Weights of a small mixture-of-experts language model, trained from scratch on English Wikipedia.
Size: vocabulary 16384, 38.5M parameters.
Training: a variant of Adam for the experts, 271M tokens, 8274 steps.
Below are experts of layer 8 (counted from 0) of a mixture-of-experts language model. Rows are named gate (a neuron's input weights, with its number), up (a neuron's input weights, with its number) and show model dimensions 0-255. Each number is 500 + 40 x the weight over its row's rms, rounded and kept within 0 to 999. Numbers have three digits each.
Before each expert's rows: "gets" lists some tokens that make up at least twice as much of what it gets as of all text. This comes from a sample of Wikipedia text that the model never trained on. Tokens count by the router's weight.

# expert 14
gets: ",", "),", " October", " January", " September", " March"
gate0:557526480483499481480454541471526463454503563544567468563462508512470477515470527590502537462461459481502422551497493471466458596470539455564472516450440538556502506420538514521446522467442537439455522514481514557506510520457516524513471537454525451495487474545472507445458437492504470532546479460540511556494452489453476499537463495476449491421428537494460479491471468489456494452528438453460487487472448501457436511602532531552505505508440486490503527494534525449489477547489588536540488589510440523497493423537513500581514457439504423524488446489505488499489493555451502544406491532454469452489402511477496528503591417489506491462477552473469542444459480551492491496502514463445521482426384433477529549457404552483546464530494543499491471479520527542479514491502548
up0:419527543467428481476534528479514493529497403516512526426502424505520504563475492474481513535503526555515497503502567510511492517549446500513509467517535507489512453522494518536572524466556491548480574538526521428529561585525542466484532526570472513493551463491477525512513510533453546482526530552486455529516501558514512449485495527533571566531483567519470572509492466465512527522509504580536522439500485498548489479503416387515457578529545440483433489558469474512420518553521465492419533563442536431513537545487485493407532543570513501541474505508571570462458516434501525479539454458531566537463460477472504445537441500496469510545524497531500540562558504502507530561437487571471489474570569518525516505541463426564514527525476504564488439540465480498451595473474505

# expert 30
gets: " |\n", "\n", "|", ")\n", ".\n", " B"
gate0:440526561542467523526446426565510545504498430575471453471530494468561481496465487459520555529403571413468518515453502561462494480428493499491485477458503451524505510565486490498452541547552526462409529473492467501498452487523455543493511553571556593499542484484454493523447552522540546552478443480498492531474493486526521587501530437521481481577466425540510517453487488503471479495495541511421457446528548443540441473493518501432491514478469556404531610426427461524463457506550478477471471598511504557483462501543515449574446492493561479487472515529504506518547443542461517510425480547489496526429500564519569415473509508532541490503513510498524521559492489504537532455457517484534501507539488555444488496469441510486453539437516455480554476541484457484521542500498473
up0:458477459493530553461495507461524492414507472525467544458518444498495494515499547558423518443537452544521519514467472487539496582474535476504525418572468557517508542497518522484498499511479493464548531453535491574501535444454526536527522433487526520509445598468534574484543563464485407504494592504482464484539459518594543432442490565543471480464476571493520437565544439512474495470553461461492491528456459489422490520525483452517453500504495505523483489528498491472438524534515459458500475431451431494446528490437520551446508521473491454518502505481455550546475560529513585501458517474494470459535498450466479557514460500444545608492561482505481467480525609542502497570516389569497571575487511460467541507535483485453480515555465487482484463466452518457491450449490487

# expert 13
gets: "2", "1", "3", "4", "6", "5"
gate0:513530534469533513524445591552460477522576511521519517490490585479510542498476533544518570549472538495416509472529483488535477501475450482456451423510503469490493520445541460532452489466489524507451484456518426500408532533479492528529558422517436582457601533497490541448441491474502525515464496463488569550430411491484486509505493473539522512499509538524518500497485528496496523467472535545529433516493492546557515497502527490458512539497489514486579541502523524498495506531576466486479499593529490564543445506514479617464474535482491537559497489475509487531498613471512454545537479482545425402574512489455457613474479541480496527536494568487482477504461544451504451470537471452532543553429469519514566510555484515437486457499452480611500512452517556526433496487451526
up0:495469470477522486469476515441473544509509406501500486457445467550532496409570481496464464506466522542509505464347469516508513542426498483549531508468513571494404518524453556454483512501493534512499470542453504537504529539446491417537465474487484430511507498476535504479510580464506432606462446451461444539517529484571444483512524485440534514505589481467508522523524532549497460526545516473517542484490554495494556567466533490571484505524444488557452516453482512531560454426507476530491446536436522509484486519492534470502470516529501474516504520514493479492407526484529523461512499542514457464482506581531442374470483507507541521520531514479526564494426543489486543482464431432487469480506548470473465530546482592521468525579453527433457470470455468500545544533541402

# expert 26
gets: "\n", "===", ".\n\n", "==", "\n\n", ")\n"
gate0:421568538424566477515517518550493546590549463529518554530481523468510421584464506475497546447554538495504465454435456488516427453533467493490488476425465503505497533588486469478456504539388521500502510466479445432488445483481519418494507530449535494491472433516517458536502525404469516597498475540511498485432546480451538439446446473513594501530556513546538500519515551540474468427545521503551452521559525459480508520511433570495478453480539471464492506542444517472477491498571572496495508465489471519508466514473454512463479445484506502532454536402520509514507523523474482469464461550535460506499494498488474514482482520545502484480466583613515491494427475463475441480530505450472542547443492527542581497505440497483453539417529480569485480521512529493521469501466417
up0:408561505432521590529484452505509467538517565510490514509484562443438439552487461527442506486520565535487530383538425494492469471536439468499460503449437475529466463524489538532517509488475463476519499483455515452532499521472512428470538477513469499473496493494580481483451510467463497505495480526554520538495531445469539465563427496561596416504553488534496439533474518542534524445577485484446473552586520498500566498496455493532451434470601485482570559547448509456510516559442505547518444463498484512513460520480537523542537443489483480493451513504534455497473464583528484480464480496561430471532493471500476627498493494473513472497493475571543527481489468477477457519492459524494511558541543516475522488471464540486549527535512488477601517584469482589559506529452430

# expert 19
gets: " |", " ", "|", ";", "%", " –"
gate0:515478501466453502477445506474487519539514443580532449524498549542529512472513505461494491491544557440454436514417478437456450448547500507486512479482459488471621508562438494501489548533528475476433487472533461536512554465526539506476488439542478560498564542483510404443511483480478496513474509483490434509477498440446471463459485529547497533520497496494502523480455577438579511510555545426490516499426504511466512490469453434469494449503521531495385477547512500510489551487490429515478482493573490532516531547508510516533547485497565597500518478522461430558443535513460468533469503532523470527443516577437555467462454547459441546500480586581510473465452508445500425487446470468505514545548491499545479558505466535454472439589578483573444500490495473484462486558434488
up0:524460584472602556551456462528522410500506560531533492537496486576417511511547508488461487469478443485460491524541506515526478565434499528464449522448501476500493429465496505427470542498551491556578549538524501458493489540468444483520460453446458467536491470464442473527416491499471524462486481517503475566553481577506427493492414428502413460510488453509501549496486552497526439527461445564481521515435528520526567469469578521470455504519459453506438460540506496547535434505491553498469551513532485569516471527460492494494557510529511508518450480466541503439564589481473502567482472441536554499519485548508480468482525478548546515564432570425485496539534577483512504439459456542513483491498481510485443484515540432523538465526437432551500559514565526534507562469519507

# expert 24
gets: "\"", " \"", " it", "ed", " used", ")"
gate0:483501490532514489573445515497494537438464501532587463463547499427500486525538460473469520516543544478522427503462484499506508427452496496522520528483441462538513499471597513517514485566428524482463486492460536620534514509485426551551513479486511569480522430483516480490520535469457518554504412443572524520518497519440461502549477453513454495518482465457464494531445509570432531540478518473498488492555544501493475519504561533467579536452433494405536568440533511502541547388525432530539549533457547492509498466496466534532569488476517444497522514422477476532507449527432491503483453517481492413560519514475546535452592504509464487521433493588556551506474548495416488533538499415473506526393451471474495519549530506504433484522539490523527488538513527533453485507513473
up0:484484520445548500435534536525442542471507459442497432525468462458563398484449545500537498476534492565493512424454460524504497494550554509469517528525468508539487520481460537514486548472522511523541543428487507514546482503488492505545461451507547444458451544412530519440478527502478531492509477494518549509436580524509520460469534485510551562370536541526548517472461499544453514502517457434494462510410513479448475465487464500495522488480504539406442493451560481494449537428465508475473495566447479431531560510457494539521486534525500466540496578448500523559520562529518557460480475507490463502542541456460535493540496542521511497492579530526501405459456599526453519500468482506509523567451471545443543559479506495573496554487548510475504550386504576514428569532513465

# expert 2
gets: " he", " his", "o", " He", "i", " her"
gate0:497468537500516477492519480520423544411496547489453439466509501499554591479466487564504543460498531506502445500523500564553470521515511519579542495560502447516498465558422572492461442566467554540449518554458584534499471466569532457460517526447533536565532571485508469425477468596571487420522492566539532565485523461496490486535463444493588491546529517492457453511547515471480550494548495485506495401474538456485520508521522453503474487445505474488484473539588470407486466446496487485402526559552486458482417541535464447481462445516477446542492490490523468516468476518504535495440538459577518458511509498569522508527514488463487537507494563462509457450522468471529462503502505516504460549568577490490456421458515448486513455524507507481498452445557460458545480511540548
up0:525445483532461500509572476508525374534502410503554509522480586549450482507518528448485518515469525559544520531511531468498421539478471438479564533485454507595495445516475446501528432513534467485506499541521439519462481580517484475569500510459492494413481459558531507521462532508520489541548497470552530496582463482504545516524529553540484540502483518500503533534465519455527523463550516499553503585522436540537528517552539557478513470511540504565526483470494457452413478567566483544487499480500519521469554497467464490484492484495459505466585520546571541532424443395476498496488503513457472593473460484444464535594520424538508477475454520573520536480506572539490571498500494510529566560485540545569546442505441496497594488445489546508541469516504537522520475481457504

# expert 16
gets: " and", " that", " to", " or", " but", "–"
gate0:435513534468449481574552514478561413445552515540521497517542538493518527501482499506596507473501506525427505512496499538495449521499468473527396470471501445584557480482497498525465438489516539510495414467529522473470520538482563415566556486536492497439477548476514503496584579481538479444537437545462512457550539505489513470527504530487497526426490463537480462570527563507507515526443487561504496513459450515544543535488498494467442436500516565560456490517422501575602501518489512517522552485465545533473529379458509425511514462464522511442449476460519520500452565469489496485501472523476545520556547461467508473491458538544550497509590515541530470427447534540455511467466491569549445526445548532490467537535519510550504522516496522463458444562471492536556543551491422
up0:564546535498493478424427495577514455511477501549443496455450505530529468531494512473470528471526507526540506511585533471526503470525476453552482546491476459468514439468478577454462548448418522480537479488582455465536520476494449422464472482493444523505454469489501451474428576460505493475529566441504447546414536534474438493489495507526520562500533484437542501534545510501581508561451487501473517431553492530512458444527551524534480485500527477488506589485513475495521499521474597453386492550503530470515422530520437527439526484568495561580536478476561514485445498531464504518521490468530489519497540585531479508493465505542492445480442515469469463564521516455519507486494451442508544512493534440425484553560509469463504537530456430457507499431388501449414518481523492

# expert 3
gets: " ", "3", "5", "-", " (", "7"
gate0:598485567551518519521514498464559435529493511503508459447449518550511491533517519416481475518484571543465472454524520422517366501526424496525534478495497562478518455520446459431510431567422540486466437491560476438576450571525461537551518532533551444513442586473528529488492424487509532483471487451495499488504556504460473496504529490484477547548488518480456516468500501508521518565517482501521510484500578550576502552431505518493502555565567500501541515511452500577505552518541396552482542544407438519548464469568498546493457474547548549493445489497474473437479470479548507520506502468518535563452545519505485475520579498497543529520429514521500549544566514495473453463490444523468463499544489499498505521569487565454481500503505417534531484490516445504497465551545541
up0:502450512481521515512439543406480511469587507422468463519533510481589516534522513580483390502499498513555562519588571518455483461562506476506515477492452472511465455564491512548490562452489504488527544473514479524479537485473520506502390505517476509490567580467501491480504522491477446546491505464548466520479500535486542529497438481544501467569539464456486548554532517510453530468561494506477522515463514421460507467555451448490477558546490484487473476577593467460464526459524499531482515476434441427440496464552483487455464519485485509476433449531536497572480571465506472489527498468515435529487476503492537420545436514502493498440560500617521511573459498407583516472490505502464568483538516456546516518572466550477496402543483510546490512514552527463522541515458529

# expert 31
gets: " the", ")", ":", " The", " a", ","
gate0:519437480514462516553479539510543476435464545485570560537526508516458542432473552545546514516544518467520485522471552453478524433487457492507492462459492475542460553551438539459542450468428541521495455441489496515426543496578405484434548527483519507476499480393483512532505460552496505546484541484480519520569514537550577443470478478516521516613531478490511485496534484508477429486599513470501562464565446535499408441571480522537543422483458509482521504491504507436529484504367530579517484478521498481481512548439472502470506565451550542552524490517514502526469551471561516510478524472484495482510494469461531524530503474549540568524524535535461506494454507546544468506564439456516570435560434570555543521471457459455525533475460469539499488487500443512477489534494437
up0:425489521576556557515560476471485471507558549551515498496470492507494521531528476463450494526490424390523473494452491534495583509492524483493485509509491454547461575480523469428450514516518455474485550451451475478516517484500542531525467493520535446487453530519500557510459465548506535424563545497512438497459391446512490498591480467467435467456513550487436484499503464459504525554472556525460410542519487510460503419456452465522521534554475524562501434472554455456501511510466565399454544540520497493477507483511503471517526515495477441532513481486523505490475595497475535479410455449525529460502534513541484501494451454551475512439532514559530395460520469499519490574512507474504398487422472491462426432537521455524486549531466517401438491510433491534486498484560535

# expert 28
gets: "0", "1", "2", "3", "4", "5"
gate0:528436503522487442473505507503523496458494522587532479513500508517560473489504534491568533498508466454455512504460483540504416437523524454567529462548536456502456516471456526498558513476482532592543508499509495532544425479508564501522438471524570493552517531456561527561545529508474491454567469498480502436445550447513529535503522532568578540540465495518537574458535543481491526508574523581473481511545582481476469527473476444456445443502471474459514492504533471482444517469468582468467555568477575469468463593467483593488506558596507453483503508532471498442561492471424534556511544502524489483504462482461496517477490444514525469510569552513495538580518510507544467529529464471460488469539568511446551437486501477465537586458433477558512509530483558607522484552516542
up0:533520514543479484502496521522461481455527516551562456496500447497527515527477487475481565533443562462484462455507496530532453458481405403537494466462483500505570539496490550503528443502513520498467524462492457586491491455517470559484541465564482592534457423521501523497434568522450578466474530535460514543564553441487460455499507516533497523472431528540522477503496430572517545496501536575416495515504587560501469469461554561460424431501459543460469488475443442498479541459441507484458488508510554491450500434521514520495507510520480482490543521525511462467496433473475631582487452524485540407476518485457532463445536497432480533580464557551410566498508561450461483496470454469493464529547497522478542464521464442513522536503458461527470523507518464569506511472456510

# expert 15
gets: "0", " ", " L", "9", "|", " W"
gate0:507417570577507518415518519504543439474523512483468519537515553486386551460508472576550474532567453507531578460494448379498494482492516529603471504479529493500488547511476535513507496575422464504424488467517550538528506506549465420492516540442481492560448535482527497499505560469499469466485471503538427484518435490486476576507454427497497453433481419539553471527513531428542446541504529457521440509533496515511485439494490508534534545503563534502505509496517503504429480578564490458536535525556527470547546524548531493500541446431548472474487461509556451534517509471518489522510447415549517514492487522490511453504573568465504446524426479533516491410467493545492494447541520484517457513478497490504447494448523521545431481564495507523514466453403469503538509510513568
up0:537583458429547539504512468419547457507444459422515498492453531532463444487595497496554502542482499462487482482502533490454501474456454485455489541466494570443528467499448465491450551515523518515432505528588496515566407522492556513555480522563531512468538469467484484499423501492533530510607492515493521502449536528461506510498506528518477481588498492457447532432548549492467535516548482476512465582445468414540569510571436478589525495473478487494529535552474490461501528493469530583492515522487481494458451483524504522467434490501490458499470457519468541491506440456434487450499553546421489465463538502486462493486488487507477506521548515533523508481557494584526556537478452463528458489529549489543513508546488536612483572515592481484522522507569438497512571469618536

# expert 10
gets: "s", " \"", " was", "ing", " were", " had"
gate0:472440520509524499520485460518529530568541412492510416500574622471429601479529470540509528472439566401491483504529569509552516450485470560451516482596473548544475449536507525398599468572434448517554572537459559559466493482449455487481461515568528577510535490440501488492541520464512516455531483505523541432424511444529505450550444526474447485466510551467527562489415540493537500509439506505481500465546523474512470512448415470572465473478521503473502450473518514522507482478495491448500456516555506455488517526496509534433479496519488502464517517564446568525480479502483531499537535551427508517488520465576524496477536485482460492445492491482493491518460504526562479487500527499472547465568555545487575456465484485509542533453536471505500470508500427463484485554550487
up0:506554507496525515485518525541417507479464537464524449437487529464515478503586467479505493513520497465474570496515479378540545531530503498499477500546531398581452443544529463486518516483508500434517515531493442536488481494525488482418505510522492558452455476520437515495465484459431503525525570537494539504575459454453463496461496487466462515509494421465538502474534418501438541612509486503519504426374511477496506535474541541540522488507475494435480524582489540569524543494421500461474525524545427462544580478567500492509496453493514542461437438537566522514530571548574483451498577455459505481511525499417542463526446523409514520468488539508453489482489545458498505522486521533464515508454490501449516479527458454479479481496428466500601542473510539545520452568534475

# expert 4
gets: " of", " in", " to", " for", " on", " as"
gate0:492490489519547517525532548545554540503444517527501535524474509469468497496493504501516487444470475410515469513473429561427540492482522569424466471445503465518575502546490475426543496500453507473508505551534541499570519512513481498519476528529449487412548565425466505591428494520403531564492546556551514499557506520504488488404571459486519494523397496512447485510477488583499500451541502533419537575525531574530513474490518527551571481519481440478490554525441485397466473498539524456488472547394456508512525526407481563502566431496487541560475467493488509559522539439495460477392472513527506533461545502466444492511534506404486473501497555501544549488486454523437493554455555491439535495484506509483505529521533531482495531534517523495518497495547514516491517440549521
up0:533494533507488456457478554538446530509552503557509504464523542550516446430502477539505500534523468453556532501506533497510560480511573492578500411488450548559411546525517541522458517563523474474505567448446474532509524570526533417492520451466488507565466481525463517488533511499522565508451464421500462543455512555428490540494510543442528515461483513480490479470545494536381526478491564545457514451486424444492482558469554472538475515554477386459505433454553480497398546564518501457495506552476492463492468429517497566528526449541547540560400495500499462494556572459540496545515506494496456470444482560527538472500449513510552482482517476453522467432525535485480482587493510593444503502469513482450505540555539424475494501509421489518491511515484538476514473502532516

# expert 21
gets: ".\n\n", "\n\n", "4", "0", "8", "%"
gate0:477501480495480549498475487470461542438487434552493503505527550512514496474544538484460493549529424507521496491577503500485519446504496473516491526580502542438476538530451463406515487378424507522522511536488538517531533515417528512513498514508483548520452502498517506458529480562480425471435535532422526562457508492513431540498571506535518539494483506524500463514432547489581578428430448416487387438557582497453505489464510471507487468500522475508470539470483459471523433444505479494473561485554545522469448505541492515518472450508577464480506581519522525439517521438429499570489470513510500518484534476488471533514505498489500522594449483534530402593536429476459511569523524457492451466549467484393485484506458527490512533427503515511503476446484467438519491497578519
up0:525513441508450496449464515450526560484574522499409516536473537485547498523559459515516459516506562432536505591493492550479496582444410562524461442548479510481502484565429492492540472488546459503567485472473538493500439570462440467498521525518535433498478486501370436540505445511414486522546515536545451496568484486490477445497490498524529431456538530526559467506532478483516463460511442523451539477491475522533535460482534482500517552536496465502503506544521497477505427567530464508398477556525493444545566506533488507444509505473464499482506562513503529502438530466457483489454522514497508537536454460548548534577520484477487431427410574501467606490500505529532523425495562493432489478418512502534497522397486458481531543522513507471482465426503498490533459495547505

# expert 18
gets: " a", "-", " |", "'s", " was", " from"
gate0:521404500501579546501447476475473531471479532501463541520443441506481468456439451485519451399537531446514468508484528514488430496544490440459466537508494460468454574390441570441507480528463501448542482505470558415422417525468506520505596534484451532533498536456512508470499493525513486483486503476476486465522511464542473524498568435414550515484478482501508460448555443496480568538530478587453454443512528455488532555458528439467489539466468467487424545458529508441480455542452536529495552459473466491553467542511475535511582495517458461510497517472489457522522479522453519496408489460471413468486502585586516491434515487523508521491482506500504479501518456448490510502401511494515455476458471457556484549499496453502487419513459512481526406464503499450542576539513506
up0:507566501504524512470522537433506506540517473451530557488497545443585493522465477515551545641504525468530558466565514502507483505421416479553512454491427465447522470514568417501505521586506489491498523515497448534548509529509461440481527470494535458525552462457471501495559504539500500498503494538530433509510527482526549599494477481478496442533551550491504558501461499516582442502412558438519514500492561494527525505467547545483508490535502547558506484500527508643462470448462478571444546465475414427507587555567468472496425500492431457557522507487587542474493461502518528488565480541524566549547553483475507514560497445501536487496473502549498558552491461523517466487567504533547500537493482510497527483527520498513511474519505509486534492567520415470434457497463513

# expert 25
gets: " (", "6", " ", "5", "7", "3"
gate0:483505513495499561536544480483538549385449563501503479516401533445478411446478455484514473405424529470429517514526531564442500470541513413495486446490416547572509518433505455474526487549561505443496505483543534531511556527534544539494505556428461436500479476524527517616511502473524451495466429502504542468470466528462517490539472541529453524471539529543480481432397522383482501430454477489457520516526464458510521515554555506454482463486533569526487451450516483491436484549454497516542535435501467513546526526466484516523459454506520502571530444454536468452521510562517456454522460453427520504431412508489522491581506470578502559507500537490560455463496440510490525560477508514513540495542487501537546449558474483520502532523501507527506511468471488500529500520531499
up0:519475454504486466427461480542506497450513500514549524504495453475573541487552496549462567516562495518438542499444560450519459501505548509414430472500500489527453479542547496512499454546500509456473478493460461473505499485538526495510494474545491490455460441499465478534480564509565424582486519488549519559521489507532535520454520508527613503479443510490515499505511504497510501503386535536542538460419575467460442544469509493441444475535535566474545462540431450596475507464484489473480523557548507505477533419447590507469497447437461431508504519573513537535523554424590505509572493478511469374517498469496467468477504600460540519539461526478474502555534517494501521541529523465527478541425540456520442503462526472460503566492477519515514484467484475526480531477385532